config.toml
num_hidden_layers = 10
hidden_size = 160
n_experts = 32
experts_per_token = 2
d_expert = 160
d_shared_expert = 0
hidden_act = "tanh_gelu"
moe_layers = [0, 1, 2, 3, 4, 5, 6, 7, 8, 9]
router_score = "softmax"
normalize_top_k = true
routed_scale = 1.0
balance_loss = 0.00623
balance_bias = false
router_logit_norm = 2.0
init_std_router = 0.0298
lr_router = 0.00165
vocab_size = 10404
norm = "rmsnorm"
norm_eps = 1e-06
tie_word_embeddings = true
optimizer = "adamw"
learning_rate = 0.00293
beta1 = 0.9
beta2 = 0.99
batch_tokens = [32768, 65536, 98304]
max_seq_len = 1024
train_tokens = 255000000
max_steps = 4247
dataset = "wikipedia_en"
Below are experts of layer 4 (counted from 0) of a mixture-of-experts language model. Rows are named router (the router's row for the expert), up (a neuron's input weights, with its number), down (a neuron's output weights, with its number) and show model dimensions 0-159. Each number is 128 + 32 x the weight over its row's rms, rounded and kept within 0 to 255. Numbers have three digits each.
After each expert's rows: a language model's description of what the expert responds to; "gets" lists some tokens that make up at least twice as much of what it gets as of all text. This comes from a sample of Wikipedia text that the model never trained on. Tokens count by the router's weight.

# expert 2
router:129155170093120126141130165086155137164060169114108122101162122131065123142117122133100179196112155184152132107164103126126078102118129153101099155135128138093141177143083153104114193157140149171120104172138143157167121157145154161115080117085079152150147074107105164157087091105122125116068058106130117105118136120159089148142127124162091072084129112119194127179177112156164169162160116099162082148130163156089178137126115084076214199155134067151116099111102099100133119164158186
up0:125084137186109102199071135205116139142124078127095091153122171121189078201110029089191136073149148160141085132089097053109122177146127118129113110104092125125157083140184095094024097149102108147150163118129109136128152124085102149142165123122127142106071143119125128091131159164118193107118103079130145137079111156096167157125135146128098148122182131158104147143122130103152147093133140160097154124091133113061161162129157127127100110056122104148109133071117144103107118113151133
down0:092113135075075120229160102145080182082134079133154164134055127140148098143114116097154103103159154163119119156118076093141044107137137135140182133164138135122172057159104137117127136090077103165094146153137119106089161108142090145119139090125106093108108154102122096154193203146071185126114083098139130131083080114117090121143119110113120152111071106078126148111161065240133097122090100132105155142132173118117172144087143113142154135098094131113131104093140111132126133096172108
up1:090109122134174143083148119150100128167158129125134183091104172065122126128180130117127066137118163116084221163126122115036134131113127179075088114108123172167133135115172109106176129137132028168080127122119149097102100117153118153135154101118131102132106152171145136134108134155124102205185111088075127087138148080181144151128147161170145144168083073166135093134110103167111107075085167117141160137145113149163111100166108159135082115162089149083069150104159114104116136196097131
down1:104137160146120100111125141106080129132166103165164133075112107116163070147128109176110076208148160068128161130112107147039091147127150074121074172144080152134129173134134098138093107128185156170113095040156138126134133185130142187097111104077089127139141105183091168103113078140134140106125144139150135130174125092090116128130136110109093147143097099096173088166181089155125194122171144082124145117149155086094168119145079127153113096173134114108151141091141146148139091127157232
up2:160116125104120080121104117127132133160168083179133162168147180059148138136124180133144136123155134047123164143158090138140177111115126139126095136168120130142127120089136091123171110161153118147081142118103122062141063121088108110134169114147165082135138229114122125141212144134158141130172136094071147110115063113143164096131209184104165133159146110087141088089148193142156130145102149170111151120128063176149061072115089110132107125149117130055124116176128160152110094093089133
down2:134147111106117122167116184101124145109140127121130068126104127191109197122114137079138176146121099183146046137109183148075113134006165090153136122100166120111122060213161128141084127130159075135124148133101145157110152105130139101166131168111144181117112138183081120125164124144120118122109135157118098165080101153153146113137120161126181174127123082114159129126184080151161128163075117093117140124098132169102186164177141140065141100108172129128071164119125101167126132115197103
up3:172124133077133145153162108133132107146215127113178146150151133079126149137109165175140135125070119070110102131132137120085152150155128191076088132203126199125092143114127138038126106149138091160121117122128091088141104096156116140118189149118120083137109177163123163162121155190107154094172131108089131108062113088111230103143118156125167170177121073091134105099119147123139105108117106145128147154116116121160090115105050167111107130110119148102067097161167110077091069129106155
down3:079141095099143131119076159086115132115177107176101057140078149152159113093119101091176166118111120166137076137112155139109133176078146117119126136143141138093134114175215162150106159085191144142148097107121107101106145144128141092087112106095135114191098123155091100108255118070145136128103192165153108117137088132075070168131133109086089152158110100118106149119078095183160202133166141077125116155157127141097164149148164134123124145144152102131071141100085175121137094129134117
Description: Line-initial list dashes, table pipes and closing parentheses in infoboxes and tables, plus modals like would, could, did.
gets: "\n", "- ", "|", ")", " ", "did "

# expert 7
router:078112108157152101084134066145109123129134155128124102110081096132090154171136097086128103124181080144151123098128137145186151129150162166121124140089107172148093125107104153144160151174126110147104099119141126180064107160092087105194080126121107147155152213068079074135144153086136136131131110112189147132112129110155169099131194160121102129140113145115097143179110107157117132122151075079099125112080091185131147067147079179180061159154139075150134053107205101106100156132138102
up1:080089171153102164134069156109132066066137146091184093095121190076132168092178159129107155168122108083108160130131062061134167122122128164116117111138083094164131080086152144105171140188126171067146146114114097109130119083143113149122151143140131117119125132121120142148115128147160189160106152118155134142086145096145057114112127112113118175119116105081141162153148187197138084134100153174044067112176136186169141134074108080096093105092159099144094130127172112078127123110126128
down1:114143179160113140133133112187143112153162156123149129132128077135186159124162129151066158166092124127169142153111055054144104151124182152142106099119105147123118067038099126102082169165200122135092111086125143116160138122128150158065169148173184116134124151142143115087128093119158124172143094128171149127106122137133165129099124150104105111089075128105100125137146139146167173088104105132043128097053112145133153117163130087073033093124127088113193064128097105138161148137138155
up2:176104138173123120180138124122145126110125116127126158090121175109113126134183197139104156182092134086094073109137066125148162086168125126079145079100117135099189106109170177116111128126066107078125182136136162101119149105166135100102119012123122106108094139143118150157144079156086125129103149131082098150142158130126083078129092099146111143060137146101130056136203164152104125153132082125150099102128102057134033171141140130147154125133098091119127180183150157137121096113138154
down2:081122185182134111048125067087200082105081132166131160069153108162093070167143150094109116156110113111122112074129126138192129100093091136172105079092161159112159140182122128148179141100124136105130103181084135152091135106090143127132146121127140123106119152126157163166112176128107111099128105164123087138163144163123159163160133167116166147157155109126078099161132071099114172153133083056123071105109128188181105138105150112104152108113087102131123157120180111187075120153096048
up3:133118126137161158156123089141127119111183163124197208146128204165093109173159120143112149151152175094153188138188090114104128066154081125106127080138133124175136133139113080169113124138132060081108128066075141142110094130202128166150148125124107096153133136118147133127085168117092075065136101141162119164178119092120118142098117163144113186104026148085138114125101144168123123124128136178133137138118104115089127125053098107157134116075087119116080118182133146096173113090164090
down3:120110158146113100116106135127119137042118146090150120146129170080137137190129101126180140104148136133121126121167086105090132106120172162139115147170138126119114096123110113144084144182097146066173174100144174153104155113207154214123117166107167134168137153071173124137080117104086141115145114127099101172135112112172130141108154142086106109151197122048102102069168125188154166110160154157117204051093083123122144140107100142094186115102111072119119160173153150143133087119104185
up4:171137133109045137163105086153064106153112110139084164121134110118109117129103118108090127147120141130114041110118114116133138060109129135077099117117126145095115068153096141133112156154155115110065104099155132170112152136157158099104154084094108186122159142137125159146097113145076097153165223074171176100115114121104150149123120126158149072110144164165111160152182112121209145159131074226138161150125167183068119093119128062145109116141093124141145158150112056081143128114156139
down4:165140191088132078148113178146157132172137151163083149106108083091131106202195122144101158149166116099121105118136149085110131180164142147136169154079154105109114095124147145170139099121100090090038146138159121202156182178138134179150114098120128145120098169124137161102095143100109152138141131165154101073118120154134153177146114056154142067217114129136108121101102153075189168106118068157116162133110124140123074118083107113122119079200111120124170061120111110108113111107115119
Description: Middle syllables and capitals in non-English names, especially East Asian or Slavic, such as G, Zh, Sh, eng, ask.
gets: "G", "Sh", "Y", "Z", "ac", "Mar"

# expert 6
router:124155129098134097150071113134094131137066161139098112167132126107206126087104123134111179144152142062134148179112127121102100094122160137142110129140062101149161136105114097097138126079160154088101112148197079128121172076188091102136125128135139099194114191130093125180096160112189132173161151140086099190133111123193163146167090093115165105101133130180131136188180160141112111080142168172182142129165160146169108160121190149177150103167088118130083120098141173166108091104132110
up5:163115127145124136131073142134144154113117143069136097110138142122153077136070128104093121137080130163093065095118069154179158109119156136158120120082116102124138067181180106127179079125132117137088164167137180166107164076132084110099162176132106157126074102166134167093154102098145102123139105178166155100101151191093063089148094123166114086111112160049132100092119131174133098097134146117089089097172137149118130131115133184145177156060120074146117100121186175060146130181112135
down5:091110158108149164145100160142130132142115097084131090185130073118113098140160114102079103122086186138132154178087103113137120117091096174115169163089163143096100151189088116163122132175116175159119094179082093232169120129097152129155116150148145149108128155122150150103111134176106101140130111115112148149067022141152139119147114184087122159131164103145110162146156154121147159176147098095094149207148111084143095158124123082100069182056167128093147126097144154154112115170132080
up6:178122150116098099127139106100093132102182138072171165093111178153098119148163156174145130149145113093095081099099132173120135096032155162099151130120115141058097114116205142092140098185104103167117159134070118106162106127115148105102147130164120117104110165194175153156141086079107146115152129150127167086181124103123088091088166104168124139102097102122159044115127162186144118164110157148069088138154168094154071081160094104152118160131106123099147135100186069120110101163111156
down6:097150133086120129096149148183202135087133141122159131141107065168108107140159120122137103102124108088129119095121153175074120108054132131098151127118093166154113106162161131120203117119144137148104121129116119088076160186105122102149089148104134094127151147123201142096081122135104117130095125145089147125122105139097117095085120095157121136065140075208105122165134143070134136158112165074075130156102134081076142085189145134124158165105089131051110083124076182135129024129074153
up7:085132095107157191155070142184099182149110136127145123154097135147116116116158117088149111124165144131126131116101091141112139146178064052152154075020077129147137172102094140112097121122098130143067147111094163131183138094152183101119162084120049116092081073103116108114177110143152114053106127115150170113123165131154105119117132193124123169130121107135129125184134045149152135141091117090106117106186089125060147139130162138130076111071124126124124140140098138134119155161142192
down7:150064189135146117100160110133138156133143144154100092127143138122176086142087092128076143171097128184097102083129100109099103111107111143133111120131143161133111127145085178130177155090108142152075158078138157138134172176122144251163088141072177125139107182117141123129135120159116124112060117126098096119177128104112088099128092127164115085094169133147064124125181119110103124089153116106143097150116123171044121128123130094110091104090130109076125067139067207160140079175084106
up8:152142080102118105138140167191024163198141102157121128150129156200144106168134124118153075115067107124102145124127066136018101139101112200105111126081086142116144148123183132090108130150119107129094115096106140136131097130060123145107138131116116118124135154139128120124172155148112089135125101102187179144088114153126115142106144177140113125165143111114152122115133112115151167136095141173087092124073113127116156132189135062185113144065145114179138115195102192073183166131098149
down8:117085131080160117135134108067134162116146093149088113080079130081128062095131075132133115147199114097138108094129126145105143158082148108177106087127169093122157073136121118160156139129135134095129134123136130112120165134179112216138082158148067038106119126117190103158140091117138159068109101097144062153123134169151140153104165054169176074123121152143207156155162132137102112152149130097073112130073157154143153157131120107082130163169163120104097139070101130102150106162184110
Description: Single digits inside years and numbers, such as 199-3 or coordinates, plus endings of US states and countries like Indiana, Wisconsin, Republic.
gets: "1", "0", "2", "3", "4", "5"

# expert 25
router:132147145175135174038094095124108149140118095183149138068159120099110163174155133145112095080127133092117110066172144139124154074125119152088134061153108087091165116155158120093119091070116164148109090157078153136125136122145173154155131179157181141138135100083187136127153097162149097113135174086190135152133116133177097070108082117150173132136153104166133130143098114162175138129137065130137079118150112104091132144176180112199157120068129079175070160131122169155149169119162091
up2:159118125157111048123123140225092128173143118110079094144147141106219081183114149129165046127108103221116110162149102100100100133113113206127113113132115142147143143102181102111135086126146112112154143119120105121115134076125076152124119115128147084100172138075138118099110086207170127144098136126124101127162139162195127116110104116162126129132113150099149111116163187160129130064162145170133159135096166174157130155158087049170129182103152097153118127176122114085143113122172144
down2:101133137139137104138156142163124064127121114148208141152163101141133080124104115086113114093124127142076164192109165186150088127120150195142126163175115069079132148156073119176084131117133126154136142118166143126146143155116141116182150163181064122170157107182139083189129137127090143097168139146157150107174080067102164140119051168136219113152145101142129135188124157105112162110138105070188128125138120151118146069102134148070092097104076134107132095130125106075097128165142167
up3:087156128167109113196051070108154112148083105133150139149095196131137083076158119094164095135163191133117110154136125091113104136132116109199201141148102110132147119109193116111116128138130123165081156112118177145110140158119124138119151140120113111169116156127121155091148121109134116161122117141099119110147156091108097123074127106113097136123148115120046128180181165117140132172072213157074174174065122097077168122120106087115060166168084108103176137085188143099110092139152176
down3:107121211179185146113121121065185112120100135136135111164067154132102092112165124093177118152138161113165163130148082124147141118085092152154107090105132105094103199120112135098121218150103125123159115130073181146187154110113136157098122165163150102194149110100148141169157109068148082142109161134153157138150124153126130118138166107134105181201117136117063138138096083129166078153065176139075131132103094121101207105151121140159145146117124101105119097082069151131131119072176127
up4:176100157106109121075140157116133168184131166130151127125104141103108089128145152161189106199127106070093144174140149114116123149173161084113157122144062164168138179093090111082094088156095090136126192124104124100093079077158128105113166115119147075128110131123142134168181140117141131092157105086154219138157070074187085118136164095069061143141085161173086100086115119143078126107113158119134096124113101094115123108139104110110065138098114167086122177116177110098179145112129141
down4:202136109094090131115205137136140144157156067090161110147099052138124110126134139102186133142125078085134113095132160102148118095152105125162103156167104144150162105098068066155196132138112126091110106155147141144164061049118140153154153126116108083088118094088125098150069117135140145155110113146160134140134164139109096114200157121062116098128095150122142102141155050124077125141183086119114157167084169154085102199141077170182154162109100155113125114113155124121099165155153083
up5:124094121060114119114108068134142134078121163109154119116150147146078175088169151093082161176122127110135097146131144143099145175154153112174167147123154092137140161112138168151165136135116085101070154119129166051042120108087149121197090087130060109165078152121123087082089128069137172116151142108049153086117117132063092132118160103096137088139130143161127098116204117109146183182119142124154186145145124111125105153123117116061147105167123099111162096172159129171124167118083154
down5:138134080076139107127123168169199143119085117147120175171145146140141148103124085180151079141128073097132117146149137180134108117113099130128090127144144144093131106152105081109120109104113075114182120115124073169180082154143133171062074067149127132185155058121071139146112113103099084173119106109118125138082106153139165112103127182083129090128125087090145146167176139069170123162128077080117097126178134109135124129093137129110115145146099136168017185104119103076098141117199140
Description: Digits in dates, scores and tables, and pronouns or conjunctions opening clauses, such as he, She, who, while, after.
gets: ") ", "1 ", "2 ", "3 ", "he ", "5 "

# expert 11
router:141118145094147153103201082123084156112119181185103116114128162123109116179104092092059119120097188176103090104124085104151077156134094088138107106145083131183084136078085139165133093157111155080131146127153169147145163143082152096181166087157174112115136176132164138076171086156125114155187114131105133143123152106105138115118130114173083121195172083166079064156062185159138125085097169124148146193111126170170148110153085112150106124112114123155157093130126120164167154145157114
up3:077137175083130129154116130137123121176197059123111120103150146182140093158133093106145126176133149107129106115137110131137124116084090136131091135117084112148126154114190160113151121149151132127172122162163154131137127111173140150149116115123124185143114155170136155175143174161158158082124095120171092130188120142120109117053077117180133099102094159082132178127149100164088103088195157157189151156144099155107082112164120086086190166143150232107156142156204123157175101181160180
down3:126150151126153102146123175121115127180175107172094121142104109158169082105090133099121148141155144146122163184157076176166126137102133080151153111152129098148065147191154205165176140143160085131139118147162154135090153137104183112121121133074090144132149140082108089099103131174145155123060160125151086085165089102070074071082121170175171109089095140129155105157171113138089062130158153119176165100131104115104110166157138121131127166151162117140110082140175114223130113187132165
up4:103122145086119112119042083133155067126180104123144136161179134168155103076124105131145104090126122105123032167138119145128142127150170134156124152088065089108146172124097148164156139122068130145154102164130168094131131111150167104091135113164105083122081042146089123174139099148128154168176134072137150130106161156071148123043112157133161065132109126152138076113176075118185111145104141180120119125087123132138167047119146130112095122100102084105133099163182091117139172108144118
down4:082132177126146116166135168106114082106163130165133150146093123151106064137066159133129121011171133131161084147144110084094174154128153146149106144091084082161087114186126128132183085138102138093152161185128102104130118084159113122133119089153131158164144121164157133110107045148113140174206105168143085118111116104099128099123124137139163021173136083159080128142170108104142135172144122161131075096160147118135121095085135173142137108177128067147143113144148085188113138129112105
up5:173137086143145143115110134188133109084125130101164121133124192101096148126112115087163125187149157138128078146143148125117167140140112195082192120105124184136099115155132168118092134186119126137129151138116088160189132093181138152084163025170085098111159117145162177140124155159157135143102162146145146080127080098168169161123092100171105094129121148170148101140065072160097047164125135107088115180133108160098108124067102138113114136121159130153097107163166071169094088067133096
down5:102088134116093119085153085158126139075165172071169079153101148141107192066199049128132111100152088084175121124107156197124104130114086165097161113145064151100133145103143165089138097102092137158168171080117079119103125162129102131131171171116122163165137184110120142152133156087159109156099121140137046136108093174144130129064055123139141066146112141136162111113114092119118089119181085154096181142116129122130156139090156101100129094092140065148142101117091179167143109142114115
up6:085085123117153159114122155152124092203129082116086090097157134082151101106110141160132113145064147147131088089112090141159146086109176120101114136082105107131200097078182128113205145134111121139102085133153148150143100106121132113165141173177098200133078114147111129173151113141097135157046099114149135171150140128105138099115110118099162131140109151101142127152143129158100143077151212178129143117101198160134070153169121113164108145103162177174068174161155099077153175184169147
down6:115162123123180151055134173081082089167094067144133114134121126104101110107129122154104172120060162133162119117103096128123147113095181069129116108128121124126154110115140094160188152176155129103101101119134160113145152117148182148164187147169149144114130138119161128164133126183128119165071072122137076178166032130137091108133122135089191135121086158131177120176106210117141153168090152166136093096131163102122035133110112116135185108116209142144133123160149142134135142185155164
Description: Second pieces of words and names right after their opening letters, like th in Nevertheless, aw in awareness, ad in adhere.
gets: "al", "th", "w", "el", "ad", "il"

# expert 29
router:115136184136102147100077180156114061126145090117108177103163051135076085097159092127149186123145137075101145131157217132111223117116113131054117117147086134105135164153189106159088117166116077168136137106188114133176102107100150130076069132156134149118160114108134119159117132086101111158071105118168158114128128105104091114132113116163117130110153062141109132178063082135192117130115161150116116082093126122098122153091124171145146085089113130119105153156139087175108147098147083
up2:136126108155121132125134103114154143165135173107206153146156158111128068150183163164140116129172133141114118133097149087128113164157122081152137149155181094156093162148112108116119150123143078102152097104086136081160155067163094127142167113164025098119095170182134148132166140104132111067183121088080168117139121102169113134084123095107161135113116099125156139154137185134127100134075173154080136150204167041091179117138125148143110114119105137082093139123164064091144043125117175
down2:126137103165118156150234161162079091154122118073175160098110145156148126146101124123113237116105160168108086146134147087133161164086118174150119170186137098092094179160126104152123088162157109123170077106132146119191128095135097125097035147153135154141076182080190116155159143098178125125223136115064141152116064141111098139159141088143127108151170152122133140142106164161117141131160135116105151098155163137138155153107091140126157117098115131105129110111098090092129097159148142
up3:186064095107184083154121104196091118095135112179115184124204143118133173123170143119123073129112090131122131115051127128069106178133117102117097164145093160197159173131096142148118129194135121126107108140135125107113133051109166125149183098125055097123146138099147155077120123118127123141155131150138150109090082132135182112136163109096151114175087128141158079105130139170160099161115119132150182142198167146174127148214088098155115154150139106080129111128105054106159139104150125
down3:095096118127131148161085128140134145113143206095100116118100158196148098199097100152161098120129112111135135104116124154183167117130139086080096073097117194129140116120139161132131173118144154098139145138138122118121188080122114162118172146106143182134184188124131153091146113176138150163050107106100114096125134168125099054131108182166106099185096130075116164071104111140113106115071087125091063156140109141084123170123092189078179119175117087185148101071118171123160112114156121
up4:149091106118170108131185136182078147138179155131156135144080132100152120170129126185160138198175215104124150208145050133110145112146105118144122097112149145113093126121117145125090116191116084114148140133137099092147130108180159135113116106092119077119149147164135114157149142083102156137146069157141137093222143068109149159112108070150113121166130147147097109136127136152114070124092183147131132149133072183090113140143126143200068139159149144162187088088133185120125141076175148
down4:095141095081067125134110175145126171149142147155122110046119134134114091147136173089122159090139107114131148077066185140140113093165094086107102130123137116137089147132126164200120123139167108076119147141111057109084136116141098166149182154102161155151116168166206119139108068144140163146169145111174108154163111115140132087124141122105193073164170130171114129071092122142165119192128158132119127158093136186063076074129151145138178155120133081173125179141104126135153205170114129
up5:149115079099103098147177161143123120187165113107151160146139127099133104176128123118212114142091141142063081089128085099153149157107104142108106135156174169150095089112082082096105135173117168127128174134125103113120143119173138139130162021110104114129128150158100128114147155087105109129207055214134081141129103118134149118088143119080100179182112078090149146112122094180124077113088110092092187121162151154096133124187086161112070155120144144135120154109128079127161091152155155
down5:121159131182147151119151143134111139166125144148164133150152121202124129097090157130133172071143086179140107155155182188181130130057117109102085124151150157107163118171144149132102131078143135163117154110219125202114109140095127141115090133131112158139119074146133099118105096142172173088122139155127158122082139085081162070122083147210124145112120127134077126116113157098154145105113156079079057100115148132178134134117100125082213127087123086172180121094138127206132185145115134
Description: Short capital letters, abbreviations and digits ending a cell before a table pipe, like CT, QF, UTA, Apps, and blank cells.
gets: " ", "0 ", "1 ", "C ", "i ", "B "

# expert 16
router:104119128115088189174154093135163196100119153108093159158081099118143112076185154135128108160087131125092101123150120110124114192113082128170123147135108185106137162156113162122139113082176164167078123155095087149082106140188129192103145095133159130077111129072160114085074106134165141087115171139189109125089131120103101157149083102157075135092077178095177138061085080138098139106137137145141133116087127101125074112121159094159170106158124124127101114166095075125054147172085163
up1:126113152152116095125114147153143094138080087153096087146114144106132136119134125080117107080119155202137117092071127090082126120121141195191124091158051127116131105159132181109115138125118100141075183140145173145216137153105120130121200114130124156147132173119081153148130141133115112122063141058078109174130136140087155097107167115151152079110180084175059114146151145139191058082156149156105140132119058084099128130154111083163118104131120156107133142121163188078133159075127101
down1:068118168133095178140164139076126063156123135152148102131111160074085148173193184099093060125133170104133088099144093137180152123149151099108132123148129158104143105100157148148123125160100107139151178111055096143119078124129117142119167119084116170118195095140115141097087121139136103070121151099112142079091173110182061116182097102136170119150179120108098199119122144063077155135124141100133186162131134149111185180158107167126118129136143121131179055126142137090125178128092174
up2:140104137114115109122115069124102129184198103140159112103179153083164159153104089134135137168082121102118155099131127128169190132151134136151097125112098132130100185116134118106125126182104149124153117108117072120182152099132071107116137116192142158141132177133097132205120152111141125155096116114101193156230175129112175104099159116093156134158147100156145105112109097161121122104065070142090127147117163184146125058068107183191109137114139117131068173158203132130170086127100079
down2:152162137207070102145115132190114173152137118118163145153114177142108113130142162139161131150107104110120157135174084150103122164092101099133200156128146107110179128110117040158076179140116105071123117081112183182144102141148115106097153094087129099119139144111071066101098064122144108121083073100140164108113119089112135123149102152150110140124103115103121127151128141146117130183170150110162100096083148140074152173114150182132146144132129121160198143167136124203164205186197155
up3:112110078090106122086154168162136063174087157094136155118090187089126063134161075064145147158121134157176102104089099098147113108162181152145157089164186144137117053131167141135100173106142050142119137148076128107125166147068097143152158102123098100142150191134103121110120127147143206111164083114064171152113154131108086164124168128117145130169136091165111121185115135134121091189142102132110179116130123081101128169127155165123122124115114128151096117087117152077151172143206161
down3:150155067138109070147144101136125125136098185088130067175118116112036098188129155192139172167160124122110054128102107142076061115091158115123114144130116105137092088111081127172151159200192095121130062096179134072152100125147100143065118096095135133124129176090096117129123106114159169142160098169133154122067133155087093180108105171097128119199137083121132158171115132145133144154153089131131156146106130137077143128095194156147115066117109125141127112133092121126131160172133150
up4:134121131132117142108021132124126118109148153148117117099154091120127175105121171161137133165091148124144121101089146110110098137165125145128203079092108106180147185153104193073126137116112097103109154127093148112175136130145085080132163110094103148175102160138101163167132110075118122148063082075111159120151191041100145104061146143138131122150087102209086119149122122165079123128098142122112125154163097117107111107131081113141081075090072163107103190148175069105140193122120118
down4:150158055135143161175108115153122118122106152119157130133121109128138154105111113159052153094178155150143119133102105191124088128102180135156153141199184106127093166193086094086161157118151174154118107121132195091137131171172171105139130119121115148166135111173137150204131152134110145127173145146118157123139176130160148137087073132122089199136127198091120099109117131171150118176108122080178113141148138142224145125055136179136149169151096181122103134147115154148086125180174177
Description: Common function words like was, is, to, in, from and open parentheses, especially was after a subject in definitions.
gets: "(", "to ", "was ", "is ", "in ", "as "

# expert 14
router:120093141193158131158141136110130118114187130124159117149073169158155160165128128152141144140167112157085096139122100175105135114147091132183090146175181102167147102170157105074106203140150100087137071189083106065119172146136154085125156122144147136154074179147103097156115133095167083092149145113094151153128136074159143143099110087128086131131093101087176223094165102116151151098133176129098119104068148157113055114187131144125099141189147108114178156097133177132102150113107095
up4:141136171102090099119088155126125055183128092101145171102138183177123098103157090097159141151148058083182077154142139131117094107130086144135111123125121137137135173143150099114080116105101085118114165070069141155110154135117124190118104082107108069103125090114154143141059105118115140090165122131183126114123148089151082109177174160129115145091122157179167064087100185135115141162159120189096151061148115115142159063115140103192126132064074145159101165168177153106126147147127150
down4:152078191082107114152156192151153099172130066136092166105164145140148155134118166120156113170143156118110130112076111164116099134147157167163115149094143189169177166105152147154116125154123127172145138129118122102069144070091130136107169065098143113076065150117164126094098177160204132126161109132164156093136103144143131188117098154082150138197173160209208116096118147133088111177131133144124156108140082120126148116138146162159107124129139164121166194071180075132118112166123140
up5:108084128075139167137122130125116147109126113134176065114164125164100066119146126171104144165160102111095185161095149127145136176129163142132144076158132087099116212058116180161146123104092121148135239131119112181138143128083127210116113128108104058111134079077114142145098095128160171099098120104115086111125143157112115073130112093144106121162122150178169114104177126111159102151133129151092174067133092147122139097133157062173110156133169027120108107162135149156142133112109111
down5:068143145081084093133174091121112107152173152149094132169145173084117114208119116165109119102125167085101122131058125151159128148096122084124121118115069155183122098144097101139150121094114163113161215100157136143152147122108141185096136122185139082159109112153133167128143113144121189115204050120111126173155151164140140104137097097127130082187111171158102103097154145053129183139112161156148148142201138152117135071155121154136118133158116102110166160160079127156114059182108139
up6:063123066106104162109106121138062120162158087167119185093103187141114097125187167162179115207094163075050141176109107151158125110089112163153116122093140112135086152114106147109105136142102108126051164127117134133096131136107095102130101098071167072124134122146114139069083142185140127097108101116162149121118168109122054148088108097141099052087093116106170103111111152130131125178164112158156130086144130152120149128146145154172101123114149119176103072141131160123210136152163174
down6:117165081083122146126061134116131183162092063087047114107130117127151169134093126112077158156113139112096116183166179106158161105139123120127108101103147165123137119135055083178149137122121134126140147099176142196118158112082067150104098121146143134137181129146093081120112172132089096083116097183165083177123161151174114068114106118144146139164151170166090158168155062110133189114172100113092091133111145166150117125127097185065066116142112096163132105111166162156130174159155145
up7:079061138155099097147091166156120138113143147115135178127130157159194167121121151135101168119081145137114092057131146129089139092091179166113114117139068141134091138097103155097113073088066113119106154153155179167134132084106131141120121137088079077162109089174113129101110129113146124168154175119153150128088209139084111144118103142220191104092104084122132115124192112099139171137124179120144165112095132099096115116151133154137090087152140127086101190149133121075174095171146211
down7:158104143166148172094053168089127114124151128165095138124067152131115127186089128152159106166084117141115087132171083174118133142146126138136159122157185163130074141131089088107104153131166189110123126102150118170180109105113078104104174110163219112101191105117136147133160130103173137165139150088133118147125126156132115125137178121190106234228117071118126105121133122094117142083177106119113092086178107115126088111081128132090105072182123133105143168121167090141115154134145119
Description: Short middle or final fragments of long words and foreign names, like od in neurodevelopmental, k in Tulkki, en in Sweeney.
gets: "er", "e", "en", "ed", "t", "i"

# expert 15
router:114131150087107114079125159198119054134148098170076088064180060148132141132164157087129078139148133106162094159152174087136177112103104130075122140076093127110140118139141125122186125148113118113106196075112105087141130127178162139133122130124118135141100113136124105106157153163136157140067090135181090148178075087170154122156063158119162122195096123129109126165164116111107106143116101118157142081108155115147146115144180151102186148110108162172100054112150147108209143190154174
up2:164076147148133102126142135143138138131106186095154190125149161053149050109130059078175145149133148103110087114124160171149135104171173084137152153139153186129122115080163136161103138126113149140086139125104094098035167139167132150161181115112125151143169167129196189125089113136151209093166089078102136152106130104080171124075134147152124115132116111162117104143121117123147125102129134150128159105158159151114087071118101117104109120047128148084084166101091063090148154113138184
down2:108145151137124108103142124182165173169168149155108140125091181131092128104178117119165109090198112154180122107110169134167133094123192140085205110095128148130172183102174142135120117100147094069064165151092153098112127127178127151126149101180165106138159190064132171132092117089110058141159077154185129081115142116170116137120137145128182091130132060106143106114100184104084160188101124180087101098143154133118100106071152118128100187123114135141177108175091144116137103135120115
up3:089104196099103150144063150185148122186115141081103138120127159116173129138126104098150115160144122158131112097094139161138130144148130157145096147117112204152178120086110100151133076137150130143107132088098141161119167056193143088126193166152123114191074142119104164149082111098132135112094105119120158076160133076056122132123109129158091142109130144178112097147134124131143137160170210123135113163130104170123095131166146107197109117060093071072124206098121135072130161074087148
down3:135151191098098152150093130081145122120147121147123142161105081143135039140103153157075137134166102134149133124134122104143139089113103182084161129134099145094171148164121066206160198110158129051088113058121117127149150051150144113113130135111089105085068145098174152135090134115155161171116081155133106130091092136139148090162087151113129127155123140079066097112098151135123154137148109154174095101197155158157072144094138075178141130097120133093163126109197156181143096175112110
up4:185092126143108127106108135117089122116167098095137133182118152119097104099170110148168163168134126117113163146107141125085165183078165168149130150181034154102130129137126093108094144093136105161094130060131178087165183135152160136109081110147120133097128138165158122132148103096068102103146103097107139155136142116134097200054167144173136146135071163078097128174149108169152134172200127127102129113195082102082139076169097132173164091128145072130126151124185163163090099076117125
down4:135138155094104142111145104121101160107114189123117119106152201161168118108135120149061140083158072073154133060134168132070119141108148130115082095087059125063134132149076099157087117116072208174157100040157090061131156109113122131143117151089133151105133117107167111127107084171104155092186151072127116093134122106124117127099124137179131138149120120108140174140126067134184134119133096089146182111156095139122113145186137197195140136162115071113158118111105129169099116163144134
up5:113132169137144062131097121171122120107122136095118197108153148159133110107118124097156139134122084148122102171078148111116145145163175149128096064084139129145126216111079137104163134079143166194110116149148064051045140083109114136127162121111064103150148169180174145166102120084121139101122111128094169088145163153095122197100128179120088148119098126192126083113172194126092148156106169119117142157166131089151117112148107091171149111072111118083113114120093133116195167104161136
down5:115128137142131118122120110156170179115156136101097045137071105159128168118101078096088140132168112190144171168136117091124145136161166102085129153157127115085163141168123162111122087118187111117149176170157165179132116067120136112160165106156133083142126179067186124054119084097128110152060084119183122103134137174041082189126134107110160139139103125120097096127096194147151202144105089118092132160139136089112160097063153106164115099130163149097104118123130150133165165131091128
Description: Clause words like that, which, it, this, where, when, plus verb-stem pieces before endings, such as attribu(ted), collec(tive), competi(tions).
gets: "that ", "which ", "it ", "It ", " ", "this "